{"init_std_router": 0.0147, "norm": "rmsnorm", "steps": 3629}
Below are experts of layer 2 (counted from 0) of a mixture-of-experts language model. Rows are named router (the router's row for the expert), down (a neuron's output weights, with its number) and show model dimensions 40-79. Each number is 50 + 10 x the weight over its row's rms, rounded and kept within 0 to 99.
Before each expert's rows: "comes before" lists some tokens at least twice as common just after its tokens as in all text. This comes from a sample of Wikipedia text that the model never trained on. Tokens count by the router's weight.

# expert 79
comes before: " by", " the", " in", " by the", " to", " a"
router:56 52 37 70 55 42 35 38 40 68 59 37 47 53 57 48 61 41 53 55 54 21 32 43 59 53 66 71 47 61 58 61 56 42 46 61 50 47 35 40
down0:45 56 58 45 42 35 55 48 46 54 59 51 48 43 41 63 59 66 54 49 69 43 66 33 58 35 40 52 56 41 55 56 45 52 52 47 66 38 47 38
down1:35 44 43 51 49 56 55 59 82 28 47 40 54 53 38 46 57 65 41 39 65 55 50 51 56 33 49 51 56 47 56 42 40 56 48 45 26 51 59 64
down2:44 52 61 51 49 65 43 26 45 53 54 64 44 46 38 36 58 30 38 51 49 41 53 55 64 44 36 42 47 43 55 51 37 44 53 49 54 36 54 60
down3:55 38 57 50 71 56 42 35 42 57 55 40 43 71 54 52 32 56 45 33 35 52 46 44 52 53 65 56 46 58 51 47 67 40 48 72 54 63 49 44
down4:57 55 39 70 54 19 58 35 53 55 41 60 39 53 58 47 43 45 45 58 62 48 54 60 48 48 62 53 46 61 48 43 39 37 53 51 62 54 50 48
down5:45 42 54 53 51 29 52 53 36 53 44 40 48 48 66 41 32 51 57 39 38 66 46 48 51 36 51 61 43 43 55 53 54 40 41 53 66 28 57 54
down6:64 45 51 44 32 55 47 62 61 57 48 69 41 38 45 83 47 52 56 52 46 33 44 49 46 45 57 50 53 44 61 52 34 40 47 50 46 57 61 52
down7:50 67 49 44 48 60 50 58 61 55 39 57 71 51 37 59 54 52 36 42 53 36 41 68 46 53 39 44 49 50 47 46 52 66 49 50 43 45 47 57
down8:42 59 56 49 53 67 48 52 29 55 52 47 44 30 48 49 54 48 57 56 48 57 49 55 46 50 34 28 39 70 41 61 49 45 48 46 53 56 36 52

# expert 27
comes before: "2", "1", "30", "29", "3", "25"
router:55 57 42 61 57 52 43 39 39 60 56 41 58 59 64 38 55 43 55 60 61 55 39 40 64 39 59 58 41 66 64 58 62 38 41 63 39 44 34 42
down0:33 44 39 51 77 56 57 69 57 54 42 53 36 59 52 45 34 46 55 41 40 41 54 27 35 54 43 70 49 67 46 40 57 42 51 61 56 41 50 55
down1:49 35 42 48 56 57 56 49 36 39 42 67 43 60 42 47 58 45 55 61 54 51 38 55 44 58 36 30 59 46 35 46 65 40 55 45 41 50 65 27
down2:48 34 38 54 51 48 58 58 53 32 53 56 41 48 53 52 55 36 43 40 66 45 81 55 66 33 48 49 61 45 60 43 50 42 56 54 56 34 41 48
down3:50 33 56 35 48 48 20 28 50 36 40 59 56 49 52 47 56 39 40 65 47 43 45 44 43 66 45 44 54 54 52 60 54 62 61 54 51 58 58 49
down4:51 38 43 59 57 53 52 52 54 45 51 42 38 42 47 36 59 72 63 55 60 43 36 45 51 31 39 44 42 42 30 55 36 58 29 49 43 52 46 62
down5:51 41 53 68 52 32 59 60 63 77 50 48 51 40 46 44 44 54 41 52 65 45 48 45 63 62 50 66 62 43 60 53 54 43 67 60 37 26 48 47
down6:49 43 59 50 68 42 60 51 37 68 51 60 64 42 63 67 40 60 45 35 49 63 48 42 48 61 49 51 50 59 45 51 46 55 44 36 55 44 59 50
down7:50 41 51 66 52 41 65 58 54 52 23 54 55 69 47 48 54 58 60 68 60 38 55 39 35 48 27 49 60 48 47 47 64 62 52 35 43 30 47 53
down8:57 66 24 54 42 50 38 49 71 46 63 43 69 57 38 36 44 45 81 45 48 50 42 55 53 33 65 62 37 50 58 52 48 55 55 49 52 48 62 63

# expert 113
comes before: "0", ".", " | ", "\n", "1", "% | "
router:42 65 39 65 58 51 41 41 43 58 54 38 60 55 59 38 54 45 62 66 56 60 38 44 64 35 61 66 49 57 64 56 55 37 43 62 48 37 41 46
down0:58 44 55 56 46 41 47 59 64 69 41 66 59 45 52 44 63 29 51 48 44 62 51 49 58 52 55 48 53 43 51 60 45 71 44 63 51 58 57 58
down1:37 59 29 46 59 45 48 50 57 63 54 48 71 70 52 77 43 63 57 53 48 45 39 58 56 25 47 61 51 54 41 48 51 53 46 44 55 44 42 43
down2:59 41 54 48 62 44 39 63 58 39 45 45 62 53 57 41 39 58 37 59 38 46 50 39 41 52 35 61 42 50 60 56 47 40 44 54 39 51 49 63
down3:44 47 35 77 47 54 55 76 80 41 49 59 39 58 48 41 60 47 61 41 51 66 49 47 49 36 64 63 55 41 35 56 53 43 38 41 46 63 35 40
down4:21 52 48 48 58 52 45 51 50 52 68 44 55 73 44 49 39 56 72 50 44 50 47 43 38 48 40 53 37 59 53 40 41 45 51 39 76 40 58 62
down5:47 53 38 40 66 57 57 61 72 53 54 20 58 56 54 49 67 48 37 59 64 53 50 51 52 42 54 48 46 63 56 59 51 52 41 45 28 49 56 34
down6:52 46 59 29 42 64 52 70 66 49 57 48 33 54 47 56 53 64 41 56 48 50 55 58 54 61 60 50 49 35 26 52 58 55 48 43 65 30 39 40
down7:52 49 58 54 54 78 73 61 29 40 60 34 27 52 52 54 64 42 32 63 53 43 59 51 70 40 55 41 49 45 47 43 50 33 46 58 60 70 40 52
down8:44 27 59 47 34 42 44 51 75 49 48 34 47 54 42 42 39 69 62 34 62 41 40 29 43 55 49 56 34 50 45 68 54 38 40 51 74 38 59 57

# expert 162
comes before: "0", "2", "\n", "3", "1", " | — |"
router:51 62 45 61 61 28 40 44 30 55 58 48 57 59 62 38 50 42 55 56 53 49 38 40 61 50 61 57 42 64 59 57 62 38 32 61 43 36 41 39
down0:36 47 57 44 61 64 42 48 60 34 53 45 46 51 39 58 54 58 37 40 48 33 58 39 59 50 55 45 49 54 45 41 44 50 66 53 46 59 56 65
down1:57 56 41 32 49 54 64 25 52 49 42 41 44 38 43 61 49 50 52 56 62 51 57 60 42 48 54 44 56 47 48 48 56 43 43 49 50 46 35 58
down2:53 68 75 45 47 55 66 68 51 48 58 43 46 57 53 51 43 37 47 64 57 41 57 61 38 51 53 36 50 62 51 66 47 46 45 49 56 56 46 51
down3:46 36 48 65 40 42 39 38 65 58 58 56 53 45 48 44 50 54 40 45 46 39 56 52 70 40 57 60 46 50 58 67 69 50 62 66 56 51 60 42
down4:40 58 46 44 46 59 54 30 44 63 48 51 63 56 71 49 38 54 60 44 32 66 58 54 39 43 46 68 40 47 58 62 50 65 50 51 23 64 43 53
down5:35 56 46 42 57 54 30 63 55 28 41 59 43 48 30 73 53 51 60 52 47 55 55 46 64 57 40 56 49 51 59 62 58 78 66 46 44 73 59 58
down6:29 37 44 57 60 53 50 48 42 54 39 52 57 53 39 62 50 44 36 43 54 53 60 41 57 51 45 64 44 50 46 50 65 45 56 68 36 68 56 58
down7:47 70 35 41 45 45 50 62 53 41 39 56 48 56 45 53 65 55 44 35 37 59 57 37 60 39 56 56 38 47 39 53 55 54 49 62 50 58 59 49
down8:65 50 46 46 69 57 48 50 56 56 46 62 59 58 47 65 68 58 50 54 43 60 46 46 53 43 53 63 51 52 40 50 53 49 61 42 44 62 59 67

# expert 121
comes before: " | ", "–", " |", ".", "; ", "% | "
router:52 63 43 58 56 27 40 44 38 63 54 37 64 62 60 41 56 49 56 61 60 66 35 37 57 36 52 60 41 53 58 63 59 39 39 65 45 38 41 51
down0:44 53 29 52 64 50 58 57 48 74 49 49 51 43 54 63 42 48 60 55 21 51 40 42 46 49 61 45 43 55 43 30 64 51 42 52 61 50 38 60
down1:53 40 42 44 49 57 34 52 69 44 60 47 57 51 44 48 48 66 63 62 47 53 61 52 29 58 42 25 45 77 38 45 46 45 48 41 52 55 54 53
down2:55 57 49 50 65 45 60 50 34 69 46 46 39 57 65 45 48 35 29 69 57 45 39 52 63 38 76 68 56 50 51 61 65 48 52 61 54 56 37 44
down3:53 40 52 63 73 57 34 46 59 39 49 32 33 56 40 57 24 48 62 74 40 50 40 57 50 45 43 32 44 67 46 43 34 39 46 50 49 41 59 72
down4:53 50 50 33 33 54 46 62 55 59 27 46 60 50 47 68 57 59 49 38 45 45 70 47 48 66 39 43 57 53 19 59 46 43 57 52 52 42 68 58
down5:50 33 52 54 55 48 42 41 44 45 44 30 50 41 34 55 30 63 34 50 62 47 36 47 50 54 47 52 65 52 33 44 57 60 40 52 57 39 47 62
down6:42 46 50 30 58 49 57 65 58 33 60 55 40 32 36 37 37 50 62 56 58 38 34 49 47 66 22 48 50 52 31 50 49 54 41 45 63 58 45 50
down7:39 58 55 51 57 48 39 44 49 55 38 64 39 51 56 45 59 60 43 54 29 53 64 66 55 58 62 51 49 52 61 41 55 43 49 47 55 84 56 47
down8:50 36 57 35 58 52 56 47 40 33 60 42 33 66 16 58 58 53 65 64 41 69 49 42 49 59 55 47 53 60 51 52 36 51 46 49 52 39 53 43

# expert 21
comes before: " | ", " |", "–", ".", " |  |", ") |"
router:54 53 46 63 59 45 44 38 48 52 55 38 67 68 63 38 52 47 54 52 56 54 42 52 60 41 56 59 41 61 59 56 66 44 47 59 46 41 39 40
down0:49 53 71 44 51 51 30 50 53 58 63 59 42 25 44 53 60 47 57 58 44 63 39 36 51 55 60 46 50 43 47 52 46 51 56 35 68 60 62 58
down1:48 36 37 45 54 46 44 54 49 29 65 30 55 60 68 41 31 42 41 39 58 42 48 63 40 34 50 58 45 60 33 48 46 51 56 42 57 48 44 48
down2:56 55 45 47 28 62 61 60 48 61 37 64 69 49 45 39 45 47 48 39 57 44 58 35 55 45 40 49 53 45 57 47 56 42 54 36 42 45 62 63
down3:59 58 58 35 33 42 47 48 65 50 38 64 51 41 38 59 65 41 51 60 29 40 69 40 46 55 47 60 49 49 56 62 55 38 60 63 54 70 61 47
down4:44 49 39 53 49 50 56 25 53 46 39 56 54 62 54 61 53 54 39 64 59 46 54 56 47 44 44 37 43 45 55 58 66 48 46 51 52 61 53 57
down5:46 62 53 28 48 43 54 83 40 57 55 52 42 58 36 52 44 61 39 48 31 47 41 71 35 52 48 49 64 48 49 51 42 40 39 46 55 58 50 41
down6:61 43 36 36 42 32 40 48 44 71 59 57 47 58 44 39 38 43 47 71 51 58 40 54 51 64 23 49 36 50 59 55 60 61 46 54 64 43 43 42
down7:58 34 50 55 64 53 36 51 57 55 53 61 52 47 51 39 36 53 51 61 28 69 33 48 39 32 71 60 54 62 55 47 58 54 56 62 53 52 41 53
down8:63 56 74 31 60 48 48 50 51 49 47 50 49 53 49 49 54 48 55 82 47 37 51 57 52 54 39 49 51 54 58 51 48 36 44 55 67 55 46 47

# expert 248
comes before: " of", ".", " of the", " and", " to", " in"
router:54 61 43 63 60 49 38 39 46 56 56 40 51 56 57 46 64 40 49 55 67 44 42 35 58 46 51 66 33 66 63 60 69 40 49 65 35 39 42 48
down0:38 55 35 58 65 54 33 51 47 53 35 53 54 35 48 50 57 55 38 43 60 52 58 50 59 47 64 59 57 71 66 49 55 48 60 49 51 46 54 51
down1:53 46 34 61 50 51 52 61 47 28 59 56 47 59 57 64 34 64 64 42 50 69 56 46 57 54 53 60 37 54 34 49 42 53 51 46 39 40 41 44
down2:33 47 49 44 53 38 43 46 58 51 54 51 53 58 62 45 51 55 60 46 45 34 69 38 61 81 61 58 54 34 39 53 63 39 54 38 68 57 35 63
down3:44 50 59 63 34 40 48 44 48 48 42 45 46 51 61 60 53 56 42 32 43 60 55 47 45 56 52 66 67 41 61 45 41 37 67 61 34 36 54 49
down4:37 39 49 56 46 57 36 53 64 54 32 77 42 57 56 39 51 54 35 42 55 51 60 44 47 55 46 46 40 42 43 52 40 48 56 50 64 34 57 28
down5:43 69 46 66 66 51 43 42 41 50 51 55 84 58 64 51 38 59 57 41 44 45 57 58 49 47 46 43 43 43 51 35 54 40 58 52 39 45 46 53
down6:38 46 48 46 39 61 42 53 48 52 52 48 54 67 62 65 43 62 52 49 52 37 44 50 50 54 37 47 52 65 60 46 45 42 41 68 34 27 50 41
down7:52 45 53 49 42 52 46 53 61 51 50 51 50 56 44 66 54 52 40 31 51 51 34 48 26 64 64 56 46 55 52 57 33 52 50 65 54 53 36 60
down8:63 43 48 58 43 49 43 39 46 50 44 51 46 52 52 68 37 62 46 47 33 56 58 36 55 63 39 51 49 61 61 47 64 60 56 48 54 48 40 56

# expert 219
comes before: " | ", "8", ".", "990", "999", "996"
router:58 56 50 59 63 45 41 39 37 59 58 41 63 64 57 41 57 47 68 58 63 50 38 40 63 39 56 61 38 59 65 62 58 39 46 56 41 38 45 51
down0:38 53 50 48 43 34 40 50 45 49 35 57 53 49 35 61 45 49 39 48 55 36 62 35 62 63 38 47 56 48 34 43 42 42 60 36 52 45 62 39
down1:29 65 39 53 51 42 74 51 59 32 47 46 36 58 40 49 50 55 49 44 61 39 59 44 63 45 55 45 51 51 62 43 54 46 51 60 41 41 52 31
down2:43 59 25 55 45 42 45 41 70 44 45 60 44 57 44 57 67 56 28 53 65 48 62 41 35 37 40 46 37 48 59 54 59 43 58 38 56 58 56 57
down3:48 47 61 39 61 32 37 56 30 49 43 62 68 28 65 49 44 46 45 38 38 38 59 57 53 53 57 72 44 29 45 59 44 51 58 45 35 27 57 35
down4:43 43 56 53 60 47 45 47 53 53 64 41 46 64 58 56 60 33 42 62 37 54 45 66 60 61 52 42 52 30 43 33 56 74 50 56 63 46 48 49
down5:62 43 42 58 34 57 52 55 50 55 44 46 51 52 50 47 38 67 43 37 46 40 39 48 49 32 43 59 51 44 57 58 52 54 53 58 47 64 37 55
down6:63 53 64 69 56 51 43 54 43 43 39 52 45 60 60 51 51 52 44 43 47 54 29 52 45 49 57 68 52 70 53 52 47 52 60 42 40 64 47 46
down7:60 53 61 46 40 37 33 46 48 32 54 49 41 44 54 52 52 54 36 37 46 49 67 55 49 56 56 43 45 36 59 51 59 55 59 48 43 46 61 43
down8:46 30 56 43 58 55 42 63 44 55 42 53 43 45 36 49 66 32 45 65 50 61 64 58 46 62 39 50 56 53 37 36 53 58 53 52 52 41 51 49

# expert 110
comes before: " | ", " |", ".", ",", "–", "% | "
router:45 54 37 66 62 38 43 39 46 56 51 35 62 59 53 44 58 42 58 57 63 55 40 37 57 47 53 62 47 65 57 56 64 40 46 63 47 41 51 40
down0:62 41 23 50 40 59 42 67 47 53 63 47 54 54 51 43 52 48 46 53 51 54 48 54 54 63 47 30 32 52 50 57 41 53 49 46 64 43 63 53
down1:59 48 42 54 37 41 36 45 60 45 36 32 48 57 60 53 61 44 58 57 77 61 56 37 64 62 57 59 56 63 43 50 53 45 60 81 49 42 45 33
down2:63 65 41 55 38 61 57 58 63 40 46 31 64 41 48 48 65 48 52 41 62 56 57 48 53 53 68 53 34 37 47 63 33 32 57 62 38 27 75 54
down3:54 50 49 47 51 44 63 44 41 43 56 49 43 52 51 48 72 48 39 37 62 64 80 46 66 48 53 59 63 43 45 36 61 48 55 50 41 41 62 51
down4:46 63 44 46 50 30 50 37 36 41 50 54 55 68 39 60 65 63 58 49 56 47 52 60 73 42 45 49 68 58 48 43 53 48 51 60 53 72 44 43
down5:53 47 26 66 58 49 46 63 62 54 57 47 37 42 65 45 56 45 59 54 86 40 44 40 55 56 57 39 47 36 47 46 51 56 60 67 50 66 54 67
down6:33 41 58 51 40 53 63 53 50 58 54 57 32 66 57 39 42 41 51 50 45 57 43 32 31 59 43 44 35 43 54 52 70 61 47 46 56 67 46 65
down7:45 67 56 49 41 44 57 41 55 36 46 49 60 68 38 48 46 70 51 36 50 42 57 51 51 46 48 58 69 47 40 45 48 44 45 59 59 52 61 48
down8:30 53 28 37 68 53 55 58 54 24 61 34 52 50 59 49 55 48 58 48 67 32 51 52 42 64 50 73 58 54 47 74 45 59 60 72 47 38 38 49

# expert 224
comes before: "\n", "0", "1", "2", "3", "4"
router:44 62 43 57 52 37 43 27 41 60 44 46 53 53 54 44 69 39 54 53 71 39 47 59 69 34 62 69 55 52 53 55 64 37 32 58 54 38 38 45
down0:34 44 47 74 59 68 50 35 48 44 39 47 61 66 60 68 51 51 61 51 57 62 44 39 58 62 45 52 58 39 57 56 42 69 40 69 43 51 45 31
down1:48 46 66 48 61 39 38 45 45 43 48 68 62 54 57 45 56 44 55 38 83 61 62 49 66 43 51 52 58 38 46 76 52 41 42 39 32 43 40 52
down2:64 49 44 56 29 57 73 57 61 43 57 43 67 68 38 47 52 64 41 68 47 50 52 50 37 53 56 43 41 45 38 50 51 42 57 53 60 59 59 47
down3:51 43 49 45 49 44 40 65 44 69 53 53 42 38 41 51 35 51 30 52 42 43 49 38 51 52 38 43 42 63 46 61 35 61 57 35 62 62 57 62
down4:49 59 49 54 39 44 40 45 48 69 68 39 47 55 40 53 36 29 50 59 35 66 38 43 61 44 51 48 42 43 45 52 35 65 47 55 54 46 50 54
down5:37 42 33 44 35 53 38 56 62 55 58 37 32 53 37 62 40 66 29 43 58 43 58 37 57 53 52 44 47 53 36 55 38 62 41 46 67 68 44 43
down6:33 51 58 45 47 52 52 46 67 45 50 40 64 51 39 50 56 64 67 38 79 55 40 35 57 40 49 51 56 43 51 61 49 57 51 70 51 33 33 51
down7:48 67 46 38 47 40 55 38 79 51 37 50 47 51 66 61 51 60 37 54 52 66 59 50 61 62 50 44 56 56 48 39 45 51 54 47 47 38 39 41
down8:59 52 37 46 53 64 54 61 61 38 58 59 53 44 44 49 44 47 62 40 46 53 46 50 44 50 46 53 56 46 62 45 52 62 59 55 54 50 49 43

# expert 71
comes before: "\n", " |", " | ", "2", "0", "1"
router:54 55 42 64 59 41 45 40 42 58 58 42 54 57 60 40 60 43 61 54 58 55 45 44 57 39 65 57 42 55 59 59 58 39 42 63 41 35 37 48
down0:40 34 58 47 51 59 64 49 49 61 52 40 55 42 54 41 47 54 44 56 38 47 55 45 47 67 45 59 52 68 69 43 68 42 48 51 44 46 45 45
down1:50 40 50 39 67 48 63 51 35 53 53 34 50 61 50 47 47 67 42 53 49 59 45 62 60 52 39 47 48 45 62 60 31 50 55 48 40 49 62 47
down2:37 47 43 69 62 53 40 37 38 53 50 45 41 60 54 43 66 53 27 50 59 47 50 51 45 32 59 42 54 47 44 60 35 38 49 35 57 50 59 47
down3:58 45 64 42 56 43 39 50 39 48 51 58 44 37 61 49 50 54 46 44 45 58 54 62 65 51 56 54 47 48 43 50 24 47 68 49 65 46 65 26
down4:42 50 57 49 62 39 39 48 63 46 45 50 57 63 36 45 72 46 69 49 63 35 53 30 31 36 43 33 59 56 33 53 59 45 48 47 47 60 56 36
down5:34 51 57 41 34 47 48 46 47 40 59 69 52 61 55 59 55 58 47 53 53 54 55 55 39 31 61 46 57 54 48 63 56 58 62 57 57 66 66 47
down6:44 51 51 52 43 61 51 41 59 41 51 45 53 55 58 40 51 59 67 29 46 47 69 54 47 50 45 23 67 32 38 44 49 51 48 35 45 40 41 67
down7:59 61 51 41 32 44 56 52 46 52 58 47 65 61 65 68 61 33 41 65 53 33 53 41 36 63 52 49 43 57 60 41 43 50 52 57 61 63 56 48
down8:54 28 35 64 58 41 29 60 49 45 35 21 65 51 46 61 55 40 49 51 60 54 55 49 65 53 46 52 38 52 52 53 53 55 64 45 33 48 45 43

# expert 129
comes before: "\n\n", "\n", "1", "2", "3", "\\"
router:58 52 42 68 59 40 51 45 38 50 63 37 59 47 55 52 54 49 51 58 65 39 43 51 58 36 41 61 48 56 66 58 43 34 46 61 36 52 41 32
down0:52 44 46 33 41 55 55 56 53 59 41 41 69 48 50 47 42 43 56 67 52 39 53 53 40 61 55 44 36 41 30 45 47 38 46 49 62 43 54 39
down1:40 61 65 46 74 28 45 47 42 47 27 41 50 46 30 43 43 46 50 60 66 47 44 52 44 33 60 60 37 31 47 47 65 48 48 40 38 59 31 41
down2:46 44 29 59 56 59 48 42 65 28 58 51 56 43 37 40 56 46 49 56 53 74 52 40 67 44 41 46 32 48 43 39 54 49 34 56 48 61 44 62
down3:61 44 46 24 41 52 52 54 65 51 44 35 42 44 50 59 40 68 49 42 51 39 70 45 44 46 43 55 65 50 52 44 60 58 57 50 46 42 53 48
down4:54 67 44 53 56 39 69 47 42 34 44 52 36 40 42 40 52 47 56 43 43 54 45 38 51 42 58 51 72 48 59 43 53 50 51 61 31 48 48 43
down5:49 50 36 61 64 70 43 54 55 51 65 43 43 68 44 43 50 41 72 43 53 66 37 39 56 29 54 42 47 62 50 46 36 41 36 52 39 41 44 47
down6:50 63 51 30 58 63 61 47 71 51 60 37 51 44 55 60 41 37 46 51 59 51 76 45 54 31 57 44 52 40 60 42 49 55 46 47 58 47 47 52
down7:55 47 60 56 57 31 47 40 24 66 54 55 62 37 47 41 47 40 41 39 54 34 55 57 59 60 50 67 59 24 55 29 38 34 45 45 45 61 51 54
down8:53 55 54 53 53 58 36 33 50 70 63 48 56 54 45 61 42 52 43 56 46 43 45 68 37 54 48 52 32 66 41 61 51 56 59 47 48 37 55 53

# expert 159
comes before: " | ", ".", ",", " |", "980", "8"
router:49 58 42 58 60 43 44 43 38 63 57 37 63 54 61 44 57 38 60 62 60 60 42 37 54 38 62 65 42 53 59 56 62 34 36 58 41 41 41 47
down0:36 53 52 51 62 52 42 66 56 52 54 59 47 49 55 42 45 54 48 50 45 44 65 77 55 31 45 54 40 39 47 50 49 35 40 64 47 49 57 33
down1:44 29 36 54 51 35 38 40 51 59 41 45 71 51 42 53 35 41 37 56 73 59 40 42 54 51 60 66 57 63 52 56 51 46 49 48 48 38 29 50
down2:51 45 41 60 70 40 41 54 57 23 51 50 61 40 42 60 49 67 48 31 46 52 45 70 46 57 45 38 43 46 59 54 48 47 55 42 49 20 72 60
down3:39 45 45 41 66 45 50 67 40 55 49 42 55 57 40 54 48 54 39 58 66 56 54 39 61 59 48 65 51 49 34 21 62 56 47 57 41 56 28 56
down4:57 38 53 51 44 35 47 54 62 43 61 58 62 49 58 35 48 53 59 63 37 60 54 43 44 50 47 55 41 49 74 51 73 56 60 47 50 63 39 35
down5:39 55 43 67 37 56 50 32 46 42 65 52 73 41 47 59 62 52 59 60 61 46 44 54 53 67 58 58 53 41 59 53 36 48 34 44 43 48 39 50
down6:45 50 57 44 71 48 45 58 44 44 54 49 31 52 56 59 54 58 62 63 44 50 49 56 65 62 58 46 51 36 59 77 44 54 35 70 35 49 50 43
down7:50 54 42 50 53 46 56 45 52 41 60 56 42 54 26 54 46 60 55 31 42 27 42 56 54 60 24 39 52 54 53 65 45 64 50 35 62 43 47 56
down8:56 20 34 68 57 40 43 48 50 43 41 54 62 61 55 40 50 53 43 35 56 52 46 37 33 35 56 60 48 58 49 47 42 47 41 36 53 63 37 57

# expert 82
comes before: "\n", "\n\n", "1", "2", "; W", "0"
router:55 64 39 59 59 49 44 39 40 56 64 43 64 58 64 43 55 40 62 60 58 64 38 42 69 46 57 61 39 64 60 55 58 37 46 59 45 45 45 46
down0:45 53 45 34 70 50 55 49 74 57 34 64 45 54 55 54 60 38 54 50 52 51 55 52 38 64 65 42 62 52 43 45 45 49 46 54 43 61 48 71
down1:38 59 38 34 47 49 39 37 60 57 30 65 46 61 60 52 49 45 54 65 47 62 54 41 67 64 48 59 31 48 56 65 54 47 51 52 45 50 36 54
down2:32 52 47 72 66 59 38 46 49 30 47 45 63 58 29 43 42 64 44 46 44 41 65 46 50 41 47 50 49 50 50 48 46 47 42 54 55 59 55 66
down3:44 42 58 54 42 49 33 56 67 62 35 53 46 45 32 58 50 48 51 70 50 53 39 34 64 33 43 17 36 44 48 55 63 41 41 33 54 58 65 52
down4:48 43 61 62 62 48 42 60 35 51 44 54 49 42 54 56 41 52 52 46 50 33 59 53 69 55 34 61 54 57 60 52 40 46 44 58 36 65 62 68
down5:37 48 37 48 52 62 52 49 51 54 57 34 48 43 40 54 28 56 69 36 59 38 37 52 53 25 45 53 59 66 36 49 45 57 50 61 43 43 62 41
down6:40 62 48 35 41 50 32 55 55 46 23 78 55 55 48 50 49 43 54 47 53 56 60 50 59 53 48 55 46 38 46 50 52 49 52 52 49 51 59 42
down7:56 49 43 62 44 71 42 67 37 56 32 62 56 56 38 56 50 56 32 50 55 36 51 48 48 61 66 57 43 57 48 48 52 39 60 54 40 58 46 64
down8:59 54 59 49 33 50 58 47 59 35 56 66 40 34 43 44 53 41 47 42 33 36 42 74 39 64 42 60 37 64 59 48 41 54 49 65 39 30 55 64

# expert 172
comes before: "\n", "\n\n", " =", "q", "$", " is a"
router:56 57 45 52 58 25 42 48 33 59 66 38 65 62 57 41 54 48 63 58 53 35 38 46 64 40 64 56 46 58 55 53 60 56 31 65 47 41 37 42
down0:43 46 59 62 41 62 56 58 64 46 53 50 46 36 38 27 66 34 32 49 33 43 58 57 53 52 47 53 49 50 55 51 57 59 57 36 68 50 58 38
down1:57 42 53 64 41 56 22 41 52 60 46 56 57 24 41 53 46 52 67 48 59 58 59 59 52 40 48 59 38 47 31 29 47 51 41 28 56 49 40 48
down2:38 61 52 76 54 51 45 21 37 28 58 46 53 52 68 60 53 51 67 58 53 63 44 53 55 32 28 63 56 66 46 72 47 68 48 56 40 48 51 56
down3:44 51 48 30 68 37 51 63 32 45 53 57 48 55 42 62 47 38 48 41 43 40 53 41 67 37 62 46 61 85 59 36 52 44 59 73 38 49 34 51
down4:51 45 48 59 35 67 46 45 49 38 45 46 53 63 67 59 53 51 50 39 57 39 55 64 43 38 67 44 52 50 37 57 46 48 59 38 54 60 52 49
down5:58 47 41 46 51 57 56 70 56 40 41 39 47 67 51 52 83 62 47 46 63 48 55 41 62 59 55 45 64 47 44 51 54 60 51 57 40 60 43 39
down6:65 48 41 46 51 44 44 63 65 54 34 47 48 54 55 53 56 75 56 31 55 51 55 65 42 61 65 36 51 58 44 51 49 46 60 38 53 44 53 52
down7:42 63 65 57 33 66 53 40 46 49 44 54 34 41 48 45 46 56 55 29 33 55 36 58 51 73 38 53 42 47 69 29 35 45 52 28 61 32 56 68
down8:54 56 50 52 57 34 51 46 36 56 61 58 51 45 34 36 33 34 35 53 38 46 52 42 51 45 56 71 40 43 52 45 50 54 51 39 49 50 48 46

# expert 93
comes before: " | ", ".", " |", "; ", "–", ","
router:52 58 41 59 64 54 47 44 38 59 53 37 58 58 64 38 63 47 61 54 65 57 38 42 62 43 53 59 41 60 56 64 64 37 44 58 45 44 36 42
down0:68 50 58 58 51 50 44 48 57 58 49 35 67 52 44 41 54 58 65 65 47 60 57 51 64 36 61 58 50 45 66 45 54 64 47 55 52 39 31 45
down1:50 44 48 48 43 57 39 50 55 58 43 49 44 53 49 58 49 57 43 63 39 57 73 23 43 53 52 57 47 50 62 44 65 51 41 65 46 37 40 43
down2:46 63 46 53 42 49 54 57 17 22 35 50 43 61 60 40 48 68 38 54 54 84 26 57 25 44 55 60 51 62 45 50 48 41 51 58 44 57 45 40
down3:55 71 57 42 56 47 44 56 45 45 53 47 45 71 62 50 58 46 54 49 60 51 38 63 49 45 54 55 41 64 53 56 59 39 43 48 49 46 38 50
down4:43 33 49 51 59 55 45 38 65 68 45 57 54 42 42 54 52 57 44 37 59 59 53 54 55 54 69 55 54 46 43 66 68 48 40 50 39 49 51 55
down5:46 59 71 46 52 55 55 51 51 54 52 42 54 67 64 48 45 57 57 46 71 56 42 67 55 46 56 40 56 34 48 37 42 30 59 34 42 62 59 34
down6:44 33 49 68 36 41 40 52 54 27 40 55 66 60 38 41 65 50 33 52 58 72 51 49 51 53 52 42 64 51 53 40 42 46 41 49 43 61 55 58
down7:55 38 55 49 56 48 52 65 63 65 37 36 60 46 28 39 67 54 44 48 57 52 51 61 60 55 64 52 67 56 62 42 61 56 37 41 38 48 41 47
down8:53 45 48 55 82 44 69 45 56 55 41 48 43 59 50 61 33 48 52 44 49 41 51 56 60 71 59 31 68 44 54 49 58 61 58 34 39 58 70 64